{
  "n_layer": 12,
  "d_model": 192,
  "n_experts": 16,
  "experts_per_token": 1,
  "d_expert": 224,
  "d_shared_expert": 0,
  "activation": "swiglu",
  "moe_layers": [1, 2, 3, 4, 5, 6, 7, 8, 9, 10, 11],
  "router_score": "sigmoid",
  "normalize_top_k": false,
  "routed_scale": 1.0,
  "balance_loss": 0.00384,
  "balance_bias": false,
  "scale_expert_input": true,
  "init_std_router": 0.0331,
  "lr_router": 0.000424,
  "vocab_size": 12686,
  "norm": "rmsnorm",
  "norm_eps": 1e-06,
  "tie_embeddings": false,
  "optimizer": "muon",
  "lr": 0.0132,
  "beta1": 0.95,
  "grad_clip": 1.0,
  "batch_tokens": 65536,
  "seq_len": 1024,
  "train_tokens": 381400000,
  "steps": 5820,
  "dataset": "wikipedia_en"
}
Below are experts of layer 7 (counted from 0) of a mixture-of-experts language model. Rows are named router (the router's row for the expert), gate (a neuron's input weights, with its number), up (a neuron's input weights, with its number) and show model dimensions 0-63. Each number is 500 + 40 x the weight over its row's rms, rounded and kept within 0 to 999. Numbers have three digits each.
Before each expert's rows: a language model's description of what the expert responds to. This comes from a sample of Wikipedia text that the model never trained on.

# expert 12
Description: Line breaks and opening pipes beginning table rows after headers, as in census population, election vote and discography tables, plus infobox and list lines.
router:527500423508481523562482416518470545502498485534453442475542534486465485483487556414563510529470505530523586505578521504547459524466543551408512470460468546486502454458513419474545493451431508
gate0:418524457575454509436518495491465554468489503496457496540464656544511555401492476495511461531481540524526483529548481472485560531478473542424463443505564478509516525526538463568548481519502496
up0:453534491506514493537469482453496470510488466552508483548549478492568516472454558563485534531486558518535506493501486497517473511541526532568592574503559559517547471565549481491508520519423462
gate1:570434561494496495513502487532541474522515512461500487491503508541529450513486451474466495567499566554510442470527483446508478433573499496561475554491495468413484551464502485481568448480506492
up1:529544573494544508502444475490516446456543506541491542501467511507429562423524519486498551518465574458564532489486533558535502422485544412517555452468552501544517508475454475453487555516500403
gate2:476480505478443523464459524456453513562444507412518488531469505533514504489541479453512484510536553499476476546488421497490486527513537522533572462475569516471477467489618468553500534504571440
up2:521541468533562545524528482484473433461390431495442440458561520507488493538432494488483483478520506566535497460534549479559505463467424471442435482505524523506487481551450469478546468494505503
gate3:529521536454473485522411558518493570530490568572550532398525480509559559512557531429513470526563437508559477487465488536504583556547439481498540502525478466499508533497499459551494496594533547
up3:539493546477529432483509529461506470498550495481557450488462508510568477507504447425572513468481503512654583509511497480456457467480505468514503457498453553472539503523570510494443517532561528
gate4:440460512590494425505420523553555516476516524594476421521494506516532515426500529480534463546498568552450567495480466529540498487528483462550534476480535555530538441467488482484526511480615474
up4:448493470483408435404507560423490507535540457558395417507439488494483523469549533550555475498485463550455475573447485448518478461563541447508489473434429563538519469475539502512499496535532498

# expert 4
Description: Forms of be and have (was, is, were, has been, to be) after subjects or "which", plus line breaks ending infobox fields like "Country: Poland".
router:556505458477560507519531489475491444496453639514518467520464518489485484544452492493454459509439538490494543478503452522497450551510461493526493467503478513358541496541531476508471495504461473
gate0:469552568563526587478513431479418570429489438476554473527573509525571488586553550510518495494566481436454506476568477471500451552520514535522505518504528481481448464474553498483543420509538530
up0:465481456591501514424473502514503475473515518512531528552509516441461402506427443558534484472503487455449471440486500513488511486516474493481487483481471373479412545522519448483479537501510518
gate1:485520500501513535425554486539436505520432537461507480486493551572537496495502501550460483515464567532496455498455500514571554451433410502389498432607516530506484407465521520432548527490473503
up1:446469523558439474444498544479529448530568545511472449517507496580481461509523532527517480599516518507511484480538458521518552512461503585505509568512498533485503524522457452497502568463444540
gate2:586507496530554485463495420524497473503477498524490477502463552494547525536463489544552524480532525511494414503549489510542480565481481464536508584482478525488472594516514457483503485508596513
up2:577522497476524470480494415583485486476472532526539511514490519508516512469482437467538440479518556510470471502553564444466399486542495554519487502490472478528492551451466533485539484538495433
gate3:457469507606472507547483481518482431609517503564531444498461532558486526494496527449465433532532533504493471500494593498461535496483553581487475487479476528484465492544451435498498493539535549
up3:458611490460495475574535489510511525444571498527562502498522486516463447570534430477491491517464488510485485545493499459488540484551459520450524458508533479533494524478480487532473539529484518
gate4:475560504482553482495428419500501550464464546456452548485517542456516428497500401549447408481476497536452489535531507534543531516536529527494525440477439440500493554482538432516524463509509521
up4:516464513518468560457502584433444550616470508528503429454497430528465509517495560551580519494493482521572477461505555413421440520525444446490549529553479591467479482525478511522461532494516494

# expert 3
Description: Pipes, commas, periods and unit pieces following numbers in tables and infoboxes, such as | in stats rows, sq mi (, km^{2} (.
router:475441500521544454521497364533536503496540526448524560508538476529462470443499526444499396535479549429494576476486493471435534502517512473416462482497480498490535513469547552458513463523485470
gate0:511527477503478467497520457515542476560518550494521447485478543482462505463550521520472489466443509489510572486495482475464532518523555457464499494517524517467484457544468469566398499530515511
up0:510553576494485499507593489480508450473488452498547438544541465486461580526451578488530492408483543451522550460511532501471533522512478527489480520489574519482485491477507511529428571412508445
gate1:497491512481420417491462509518538527497594480585434462469436420519612482487451443474537453539400415482485533469521454433494515498497484500506534535504578466538463421462583517491499489519493449
up1:480514502479506484486491462513397506507536533525461478459554579480484485441475511533488503475446441461487540549494449536511475487496542495567509507524460535568492474447482460493490472550572497
gate2:571577501405500498502463549574580549532464502497497554503584508482533503520504417491505566522467554499514546467422458497509522506478497537501519524501457609475460476525429554457460574461454516
up2:495613455478496452510462532496483448542407453544522513516506491499493468492426434565475546484541467538520493425442431472566553418493473517434464511567499493509540497494560517531427526513439504
gate3:588479445472477468534461467574503455451520487514480483453474550522468518514482415519457453594507536506468442484526508538507508529534561464482527550420467525542485492439530505488469489560482546
up3:560532480490476519488519452546571477469518469529527527472532492503428532430436458483467442553516596437500505519530438528429516501580529454504557484569513557535468510497515556479538486632487485
gate4:422532435455497531482489507496549488498523471555442496451497517523518504528497471480504522501452535509520547559475537478542503575487501484482497524498495482456452557546398497484527463511520558
up4:423495578560509434478500481436459509421476557486529459541551522464500520541485511499517522481512452537525458468536515454476461462494472475513521507456470550542509521430554475465466560472457501

# expert 2
Description: Digits and small numbers inside pipe-delimited tables of sports results and statistics, such as tennis set scores (6–3), race times, season stats.
router:529487523446558500461493412535531553475459500432543514536529480429439554484534566512528509550459544487476494440505509480458477482491474446391451498503459512434438512509518494447472472576488461
gate0:535480525439537437506468421458495486441515415474485569490496505495493468507424527501484530425505452521499496532531499497527491526519489501545464538596483532508511520527479528479487423506462511
up0:520498481474510459578439533482510540496417558444430484490563515482523428468534540451443462509509475566523537525589593459559534457539465488573480447519514575529544490503478502464440542519486500
gate1:553530451538503466493493527485526493501479516568474473566449422456487499506545523501521432563499519461535448490507495526481469485450456488534589489544546555504467576485607490518448491496506428
up1:456535507487503534536527458560505479502503513515423564469542443471562541480533472502462534530464536542499459581612468511507483489437461458435405486448544485526492443578472494496562488548480510
gate2:504488461513502491538491448556597529583520463494441467462429479466507453518495500508480454507611544547439584548513466543527466517448489544472527486491517507545471456498506587553563483441482540
up2:507569483500514477467482508433484543546487527561459531533531468490640496540503485502497518453522492552558523556456513503520484458424403469468517457430531491468484472503489465483546498463447485
gate3:526504507500564463502536529515521476452421469473539525507389468506523471527489518507506451412542496488505558495542530461460451422543503517423494464490447515493547509512433493435516472579465552
up3:569544537537525521495499512487506555514507506476522522516502488513560474469594511524466459554460442429464432384533514513582511572450503480507516533467504450455460462448520506485510519493474469
gate4:461509449480498497552460487532511518548565436502469431496531574458497482538471473497477498514509538468445478503442435544440527469505533502494497577460494457536444493544525476564477496463462539
up4:556458541507517510483476439531503509380538467549477585487484404519494509552534473528494514474449472527432478466459526514579486528517553493458504434537442518542489483465538524461548499543476546

# expert 10
Description: Wiki section heading markers (==, ===, ==See also==), closing table pipes at row ends, and list-item line breaks in tables and reference lists.
router:501530518518505558533490518445504562502465517474511459528529478467414567554465498498530412544447521470507502456530516501484412518515436485496487487511459502534477525558483489528482525492493573
gate0:497471469511437502457491533559522524508463517589482443471489484466574494536432473555537490489496489491598488471504494478560446571477544456512535523492490536493455565509525514478536441469462507
up0:501581471482501548515446548542432506455432523535445519475466469501543474469429480528506527460485503496540532487517503516499530456404496485570540498498535508453444502488525519404477456543506469
gate1:553605499480510528452529537488492520504511448501560493534531513480512452514400473537524472482551536413426436519425411527508501482482444519478438514508498453463510500481561518519501528436399492
up1:502414458549494532560471397498502560487502551514504474478491488500430551454512459448446529514503523480604525529529527469546505525548611494519516461471539462576526444444441435551532520577508442
gate2:490473479548473465468490492486473527475494504559555592477561478499533491573510511472502489446502514522517488549443449606533492435497520485509529508521510478435436510469480466472533485453501543
up2:539460488547483483484470503546510531548510491488475496534537552439583481580483458540516562525531546562417497559587493535510435574516467458507494528451528479433490503552450515498456512526490564
gate3:547482520478459511502447517439522485477497501508508472544437505483516485483497564525542474572496509475421501579522496571526468489527510487513486516492465488507447501505508533459522495446540473
up3:496541515518517493513480514554513522551516448458558560478558550584444576507454558546485493503499484565588465433395501425460498453517491482426506511433475539439498488573476532467511489478571434
gate4:537491430452456479522518533454466518467488502536538520558554453462402554522490547477440516536520543486507510522449517484519472553517489538550433448454568484575506392571472530526516453480545512
up4:459511430520586490510498430532482541470500455513495505502535431459515580522574540458459456582519487530498509491461541534441522545480531484512489458494550422502431530431460537411511488521518466

# expert 14
Description: Middle and end word pieces inside non-English names and transliterations, such as Japanese, Slavic, Indian and Spanish names: "Kise", "Bhattacharya", "Shéu".
router:505503460535495409494479402505535527494527517476472534552531526453477547534504493461508397574496549453507504497534484514451475526452430507450544514464441523478456545512475486488535513554412503
gate0:481540555562534421477532516507565422522459460499492566498560522542476498546516451529539509480507562465457507482489552535539427508526490453478478580450443447477461491525446455550499514512493495
up0:458502454504497497464468541460421507433540537564475519571460478448465532515490497438431468536498528509486486532484497383479424506531558529478581452508568561524543543435532527491464488455481466
gate1:538543479480516505514486510506450537534519442452505382470497531443478497472445394497531455486555530494534549476473518525497516465487569500547582533515457515483498491456501483476529434542548519
up1:498487467568507537471584551478457531492483475489534498504514506474482557467531562531488487521496519523465499434456493516441451498491515513489520548551619503497618463519562516557509525473507468
gate2:495574500490519512469537548416541515511500483562401463451482508544508502449435450494528499507477467419468497460467456437556581481484513549576530498431505489425434499500512455556533530545549521
up2:530490465514456564469521539492539465555482468566507456444493493569487576398541489516496531578512505509519494533471477485467449533545480510492473468451511499398462491504593547493458451519466474
gate3:566487559559471502422452527469534546441469532499524459501504531530460493537536489460587565512463529531429536582455512519539484489530550592527501520529501451478492538432443450464475596503518436
up3:548522538588448490518523487509512508504517497560530481465514517392474476513474429466574593477467523478451566513515506502428485595518545481465480536453517523452535512502492473453514474488455432
gate4:429463437485563551444542560516471504471514411471556529492510480500573511458525425476481495481490475501483535579475579491470536575513524563481505435485479477433495514497501488508523485430531530
up4:557516548505500484491484522464458480508537454506426565488512535516470519574473472472487536517471452501496529486583580477460523532497508491455437492494400469538494510513449456497557515481566513

# expert 1
Description: Determiners, possessives and adjective endings just before a noun, such as his, their, various, enorm-ous, disproportion-ate.
router:498415470414500412450536475530483516458432516414444495561590476532528470484463494457491441433444519413488489444544461480430510483546447475470485470451477512553509500437494465498520513452446431
gate0:589488561425480469577490559496524522481482498566517513483552584515503543493479461481509510511539421513525492495516517502501450545427480471511478417477520525463461504480521471462445522519470438
up0:524513533482462474537473520512521516454573475514540525543488494506505499488442500482477462520511548600480487582475492457537487457505540538545540476423492499507502383496489498517534529469458495
gate1:481468557443492467429504502500527420454454561590489467503561451595503502491535519472534485512527549504554537455497555489474542579554494498481485505536513531468481488475557528547505526519452501
up1:454523499456494435521504541545494477551439457461416441542522495543539516476481490536446491521490518554559504567511566506416470529587568507496492508479588561510595508518536536483498494471466518
gate2:440494485506484438494490464523442533447536480483468486507453531520549443568506467509463411553507522553494489438445495429525487532533481492522494450478453526498494515449592495533471491485478502
up2:493563572534531573492529487455500529422503531510479547506500496525457606542484527496506515511568472462534539484458494537512550480498467489454473548483435462558494503541497498481581510526424561
gate3:472478473483511515510534510504422498447503519520466520550534564496525440452528525487554578522554436480452388523523485465548367532495467469530469397473487515547471456567477542493525508497490471
up3:493536555506539556479495458544517446496552519549491421523507463535504563543521496519497454458481455482478553482549537499512586520487536392476540555523474501478473457488482461516531487551472491
gate4:472473487453526493500491507568506474513507538467460467484539413455542440535464533551452516477457525540538521572413509546467528448433512414441575477458501516572506497453514524541509431515464473
up4:488514483454485424491461522515547443475471533464479510469534518469527523541508512537452445496418566476542464571480497561488424494461496405491555416504546464486524527471466525574451516514516476

# expert 0
Description: Commas, "by", "and", "with" and dashes linking names in film, album and music credits, such as "vocals by", "keyboards,", "produced by".
router:494495530537549466494582399466489496470500538466561486534445499468500499479538516545494470514473506455453504488520447535540479532420479522466482499480463479438463499470528504470524545466424563
gate0:460455429444459540528604495516458506505525603513530533532446503510513560520517459435491506509512499415592453487547508505479526542472504464461557531454472536553487512500458438494500470505508492
up0:489542500554555500476470493517470453476464456474491528467426531543454489448404416489535520503470567512495477459524548517513441488479495495512430470462482548463543473523549493514477500488467520
gate1:518502545501537462417573523460494534480493525532572506476438457488495456510504441490557540508524466471506496470503447467579520534460505466478502515500495548547545431487477469497486531520411463
up1:491443491512483433536508517497553448471592463473489468505527490496383505558505554496513475482488520531555443474552557506478417466467504477590525450516600431496514522535519557499492475476563518
gate2:491488544426641510497525496530525431560530440509534501485511464473503467545526475497529522529521443553560527553464533521478513453497422434565448524603429447482506525498461516486511486522516482
up2:528492529484422467500421510514516541477531534508555517503523495466543489521438502543464490471534506471557492521500470484479476569465449510534547525511537420483467499472500498516486517409495509
gate3:621439461467417489502516504445510475504501440560470495534519446506535497490529526531533516526532478559487438398503495518497504542524467484508530519429454503496510467510536539461490525452525503
up3:365487454525513494449502523469531539529498547435496532492519494605497467545430514519523499507510468450492531524502511490479430482523549506443483454544507609514498532549479516538528501501516428
gate4:453483488543528559480458507585604510491559479588438516543426599508553489534485467491491545488522530486485493522484576489496499479450487503424503465491478446454546453513574436475465478514507494
up4:559528478480559441515596500430500455488576459554473519441552518478557488420464469550547485503543447473526457456574425521491466515515487507505492513452489524525479526508499479510472495500494491

# expert 13
Description: Middle or opening stems of abstract Latinate words awaiting a suffix, such as Adv-anc-ement, Comp-ut-ational, regul, invest, fund.
router:494479523472508497533562518507536515467503463486499528517535560560481478441501480492527495469479600522471470459522566491468490475454418524440521411441474499517453522503517403489478511501476470
gate0:525474523499488512459486466504575501471576429536498520441488509519498529511511463486548534459493465513487513509567535459525481466532437516556556501443515537515451537536458546515473494542539500
up0:532524493543520550526459441549472499441515435488523530538428523523483559554554544510462492609505566562490455508466433451545471514544460540431557467543540547493523491516512525477501467465492577
gate1:467517534464506554514456497450532479478389420530481529430471476515498460501482520523481527484541521470558483572486500476469547468516539512566489519482492508452550509482442508534501494472508461
up1:436457507482481527486461494548425588408465526502559512481448581507516486461471509510563493450539543562391512530507545523517576559545490458433433443477565535497471512502541497526508525546499504
gate2:522513579477536541546499529518464462506516484429558519503455537512388525508515528548488531492472512501474588459555446451483453565498484426510481428484541555497476528552443493466529560479513510
up2:448439499492476553492522560536457514562492526537571560445553457505460502555464472525467474524470529505484455523584504514491478552499517434513476438548562531523425549562491458461552528494474489
gate3:459522502481485509591535534501419476517504461503471465516492495483461444459460501453524524531523451509422518509486573463490475463499485529515500436510426517474523542514433468535479450489417474
up3:480513499554505509606540535449490532519545439500458538498527505470574412542432483462425576504470447493469521520500556549481501493553469533473487460466425514509563520485483488553499525528444481
gate4:558584539390484526496421482505475532482491511520457487445502497521501539493517502465524511530452520530477524517501523439490474521508572466520553538524577487534475559460505482462579529487482411
up4:429505544533508474504481462525507406534527483497574533487561536524611504465470461499426450525585447547457554588505468435516461538483486414443529499541491538505412537541521492522480532500504454

# expert 11
Description: Paragraph breaks after infobox fields or sentences, plus hyphens, en dashes, opening quotes and prefixes like mid-, co-, early.
router:482512527445521493521481498479517482553521564496522447555518479565454551513544551508512500515423579466476549483550513446528471528504542516523440441447522490447482526527493467529531464479491444
gate0:533487564479457467462545475495470515527515508515550554510437499485491494576492487481508499529534514487506508422450542493469517481486525454562491395574423500529457543452481466467517509508454471
up0:498508513441513533494457551469592456440478408477511524460493519543518510480506517514458506476451449566565543507509549519480508463518463474517505503520482529478568417459494462534494464475463558
gate1:506484568431491473570512502506518485508465528572527481491520460542473547464495428488500441435470476432491474529501561508453510522528460507488533477473569526499513392503544445538518531458450482
up1:515432540489494437526539527452455480476520507417500467580556558500473569537544493606466482482459470439501461561501502473490467465506483509472485477578577460504493565480492398561583525505477500
gate2:508590542435495539502487478485555516521602460524481465468516476455542541512432430519495570470518529534474577509568581536592463474430431464539519536580511519550489532481484467468438482566551555
up2:494445515491415472490522418555478548538542464496493535557430551532513498531497553472563476482443441479464429530505477524413508503478517478487495538423476365489556465507512475478519510406474448
gate3:514503457528492508469448507512434525437455555499512519483494480514457485564586512409463456459504480550425550487497588503499442472540478564554548513473536525467469538470524504560586455515539447
up3:563541528522536488478444546474536533532455490545464535537514472495521482533492486457431553479425486536545532432618541495480491441477560504468497490530473579464537455533471473419535530494511484
gate4:483485474478465491437558537534490532492525512522490521486468465500555480519532472463578529476497477416529452497441589465466469509512450595513594445484449467399422582562464425543450476491475573
up4:466492516462475482417492471480562584507443498471475511474497489537489486500453521528524514500501436487569472563465503507431506558501479584531541505521490454513465617542509498550448507506456530

# expert 6
Description: Periods closing sentences, often fused to word endings (es., ing., ity.), plus ", but", "until", "However," and "died" in biographies and histories.
router:494467497455568435448458536473550488557478496543476501479538432466488507501480479545485490468485569414552513451510440498520455474474488561529519499461438567497486478506505546436533499459434516
gate0:502521543566589525456511505545532503486455491590536500477504516531504488523529552460430462490474548397554505489543528451540527478449439488482524475501417543457510453481483447486504517460467469
up0:478473482402496492526513501461534500496513485426439489563458486505476522449477432572539582497528483512514552544447502470450483456529510567519451528553521523530493518453577542543545536532556499
gate1:506594565512458560493431512521483548494429528495531483475505427491491513506435474479567552535546411488456452484501482521532478475501489533523544465534543463524514449525487564479471494449508554
up1:498496497449449484459532506509461521501502402519458480505569502479516444520451495534446482524477572508459481524453468495515518481527495490545489464475539539488426515498535474551594441474560576
gate2:538565469480557464475470573573498474540481539483512535522555424494436544464509477512530481493495560539588519446546596512510438525573465516472494636522531470470423498510451475423467442491541473
up2:476528399493484464481477523531522454471424465494454545553501464485485577486467496528525500476519575524478495483513483476542473508547471508526508579509529504535374491508539489502610491490451441
gate3:497556584466611480401450442491473500517443462474513518477501467467509505498531471551533518552467500494482511509472475447504492434481545466448495506469496504541505549418474519483468555533440523
up3:547479461486459519480546502490526449594527522509459513494483508528504557493572551464496499511509462446528494484475528526437545511567583430531485529422397473456493482457546508437539461577498541
gate4:554539486459576381464504524523462431508486566424452528523480514438485517518496554531475471579520478468487469484532500559479521402463466510547468539523495533465485480465545517490488491495488464
up4:517490499540555547477564560553534453530498623514559512420502529436516538467488420510424557457507553529493427498496518466512513504460547487550464495421491551598532472473512541477456582539539525

# expert 9
Description: Nouns naming sports, political and academic roles or bodies, such as League, Cup, coach, politician, University, Constituency in infoboxes.
router:527500486450581425547495513515484570481460533479513559541535517487534541539553488505545473506497562486484486469555508547476503472495410459447498496476477532467434512573495387449493378463489513
gate0:581494419510457414485476497482442508508542410417514499477461484512522444507488540447527487455534469547485503480551561463478423495510510442485490486501496456460487478540460454472512532524543500
up0:498480542489495545484530471479512504562426531542520516503480587495511532502486490507461403463488476476465517479500470475489545495469480521539504478541488523543514516458489612548462431448471508
gate1:433516552507523522534520557491560464513511559525525542494511527523439500518460420445462492509457469467445493439518480497544558511529440434486516493509531429571426503492484489498478553489445517
up1:542589397522437500575471475533510452559478504502473476538543471463551484471428467445488431461507507491488454542489485511556501495444458461523461481517552440507447506393503525509529558509478567
gate2:559505481477487455489495513517519500491506474534469518514561440476507525445588522456480448497542604475455459452493493479509473500473505498519542509459501519481419513482416430494583440509498446
up2:504524463523552496464458472446524469592505485455592483492477566541524524531476482576491607534505508531544491508522525541566544517483509482524505529514396505480516582522549544563507504550505480
gate3:489521515438503493521531445618487536510518438536547480481491474468573499474507469501460474553511500518469541538531430517440536493519472462498483552514549519432501484556561444479482510532467484
up3:598442454547539579460483503433522412478511566502457478523509457580494513509542513481535506494531430492610433532448527533467467530472514441519525476491518512528557490512423519581591499467566497
gate4:535494421512474517485506588474563503483456495451485488499488459559469477530473485509516497484474515533495495423562444441532500479551444516478465481445484484496493576591473466495515456525572603
up4:553518437556477515471480565492564430568475544497466577532426534495484537482480523465495481414513470468503476479493496489541443473494435499479441544496511506484454455506476503515487451545493588

# expert 15
Description: Place names and their pieces after in or of, such as San, New, North, River, S-ar-awak, J-er-usalem.
router:576449484471548435506496477495450515462454505503434557505487473492494519465522527520551424506454488492540502521593528469503531549514478465475508498550460551482493473476551437512524449530486513
gate0:580535546536476489489493505529473463461460468478486518444490485532514545493508501498404527454530508447526511582468512487512428549432544466562469494432489513449477502542515461550563411574567574
up0:500448515441500520463416460509453504541602569580561552501480561602515416557424520530566458363507451493443475509504484487571572476509483567508470474486506476548513468454515473501466545517463467
gate1:567564452551484574548466550493569552476495430420503445481452453498439523473454566505521480485497525476494494491512543519533503415451506435479475561466516457481479491546491510442454516501507539
up1:540492504486471538512479528547520553496460496534527527512475560519441528518443485531574490470483519618572454517441448495535530481494500424543495463438504590523433436553484470489516536532453501
gate2:450478524483528500459513538454444486483507590501443567463492492476535524466485408545541530485429515454560518517524491479504455502503471521541546468589476576539517475520477459513509488495451518
up2:487496522379470545493500499537543503445621479509455518591468471463522509480476529557517535497492473451501565474536503429495514527571482532471534539500492500431455521578513455468541431558504497
gate3:528589530472535515515535517493532458533522510498476496508479538498559528555527444468495423480467529521531571479518507449468562536508438531518470520524447474493470543443470461504495525490461433
up3:512468436467532546535584474520415489409504385479512532576503487480519468547478528556464502492516470493438497512469465532479438466541480510505561515511501529448505523429533529486517494557492550
gate4:479460516467524502507518519541514482547476466467514578454464524477473550451543506453519502465418430513461481511546463493526498536527550471505444413506485493578491476465563467492474470544533540
up4:537584485551493523452501478536505540454532476480416452452549480497547497514435467529463406547518524516545467448516525525527535548539470419538530545441434470545517579449443494488528518474498475

# expert 7
Description: Subject nouns and pronouns starting a clause before a verb, including surnames, which, who, he, they, the first single.
router:574489457464564490441448482490491571483510511484503543568498519386430490460497518450506449479486573502522508453492468520405480500461440482472468459455485510514444506508441503511490481493468537
gate0:591533527471581396469425570529495439535478534535486452439506514514537515459527467525519499465495478487497450466574468522535509528503498465481494509440460533490532442502474549577461452539483487
up0:500462487510452503580548503444455545471485518483440581538518519483545486503493464471525479504514467484479447469493479526445435569563441566521556454511553518516460489487522414461567531443512518
gate1:528517511509532580554450456469410535477452512550542581539419497501529472529565487486526542464425497522521503516547507535459523548493475491486534475454552515475495518437538508459482587457535473
up1:488545538474506572523494494503543497494521488515449573392468503440583488516519455461451521460527487530499504478462502472486523532551480442467549527541464574521451511522502487492494525500488528
gate2:493526481528559477453563444522503488472507566446459539505470421454548463505520502501482537495474522506508540413499504516538481508459563474472535483448517529499557603539500530468446512596536463
up2:536509351541489546508473411534516480405435546517479518503499445444475497470476486462537457522516561450512515482447565527523488542490569464489491505504522546515528525572465534490570500569508519
gate3:498520496557447501486417485416437454461548475548499445451460491559456533517508594506490474472519492539516446503527478487477482499525509538503463574452498524508466493525576511522468450535509493
up3:471534565572499555528472513433494483513524515509543483505541492451568564494550512506479446464474475492493552419550424480554549546591448518526580538462484441517431554486534490505527499615471481
gate4:522527504573484528513488483510518524474467443460496517512507565553512533519492477503481452476533569457527537459474517458503527514529544533525483602476554582521531461475406497505494434520402445
up4:460444488508507541538620465528518533520537563484518522446477475488511518539492562550489593462529426473479495499596487488470496420564496475492495520450376416482488568517512508517455495506521526

# expert 5
Description: First letter or two of a capitalised or lowercase word, often after a line break or hyphen, as in P-320, four-c-ylinder, F-amalicão.
router:538468432520531464404538494527451555492471527499549485528493502488497501493500500458573525470532488488426482484542499473506485487458432432512559407470506545462472522479502510488459454453532505
gate0:502463601496398515537479520503458469491524431530541423513481497537509544558520464545532499501417450456531496503494508455549477485473487539538508484551442565435502503481506479535439492557518492
up0:457516510500547529536512484543491490509476481471479496480455499472539412511481489446476503442462469492530439526493505453475491470510584521492407500501487497523466480467496532514536455461452443
gate1:460578520524494473583486471517514408522465550600439529456467498443478489532438512466565443493532490446484503454570485458527511560471533443526536480433519471451447435507422479476518574540461461
up1:462529536518538502470554468463459556540457565489572491525515491526470469592446554508463562486547447442501529410444445558522508548485495543475477499443535569502461588505459490548508508527478405
gate2:478522505462433529423417418438487552510550530442494454456485557500488557492450474511494519519497532538492592525487477495517424470481407561525511525410554529459525596448494484425522459426550536
up2:502483493573485540467486533439537519525468479501486444532464514517415443548515499438500495480489500488546501462574561596521559528531553492473573471564388450503451492574511484537560519537432452
gate3:465442490558534535476508539515462513483461503495472434573438544501472493533479454515483563480430517487478495496492507548448497428437529563536483477475479511514561444508541566443491421482459455
up3:485544356464458552575520475497522486462497520503460450529489496516457501577477434515498482451497568519554475434490463485486514514522454452499550560438552523530488524478486475491509457558472453
gate4:487414469537519524473484534558516531490484475484537466538461484476457517490445456533529516567462520473490566530510540501525479493483507520527440548482523485549563470519491584526457452524481440
up4:493537496499516537531478436499503441447465488502588476499453488467494450536492492448542535528432520511479555556463528436507437487572488449349487534477542488568478539540492492564467514482451458

# expert 8
Description: Opening parentheses and the years or text right inside them, as in taxon authorities "(Coquerel, 1851)", citations "(2011)", "(born", and foreign-script glosses.
router:464498470466545536527567416484526506468565619487543582503514531458504509499504468488441445475449522509537572526487533509534484501529519436411507460523485529476552482527456529446500406548470532
gate0:521453451510534529446482555482569498469484548514490507528544508528422507479464515496488507499535486483467469509485439454486539438519534484458475528489488493391442501518489517486511397438491480
up0:479514514444480495573532470506482547529477471507492497540500466461529507546476479504551477480490527557513567391501547528519449553453420526519468452445463472546501455429523524457438606479464530
gate1:536503476520572434501461493388541514483478491568517418573520457511482515607579472528495539547529519449551516455494457491442480515502533520444528548475575537466476549522477477525475486499517514
up1:545517447536510491512495499519487514505428520531468511510509481454513527448467521552453521574504522609506494526461481551529529423474486582477463470499446442532484438489442524426452524481473561
gate2:522598442474545531458520541453466476473480485475458415524558475449524543455544466500431518504460549534539544480496559497443544491434490525468539476426497465536470481506478468532438560457503500
up2:395491576510573487345471501555459487559595500522449469491541522607480517516486503475513490466518534503431559476517462545516589498517453485516443487526469507502474488485483494504508529510554519
gate3:526511475524547496523530473533476428516481531479508491566491421500522510467499443512512497456486450444516553509508485526544509519508513472527508458472557509550548489435564483545467496474481459
up3:489506521560466497452529494505532564540542511512498478487540534522431506503514501413451448553512527526515463478524522553485461534500439545493527471535414421453512463476456531413562531528479545
gate4:426482478492556556530513435522556553495519481480506489528544470536521458479485482532522491511499501509505424509494534591541519554460572450541479470501625515475500534521452603552522431526549505
up4:486472484439493517513509550567494502519524498527541443463514470500443520496548591456526464518473539484511486527495454566514530505534468501524490501565525431499454549526561600561481501514427465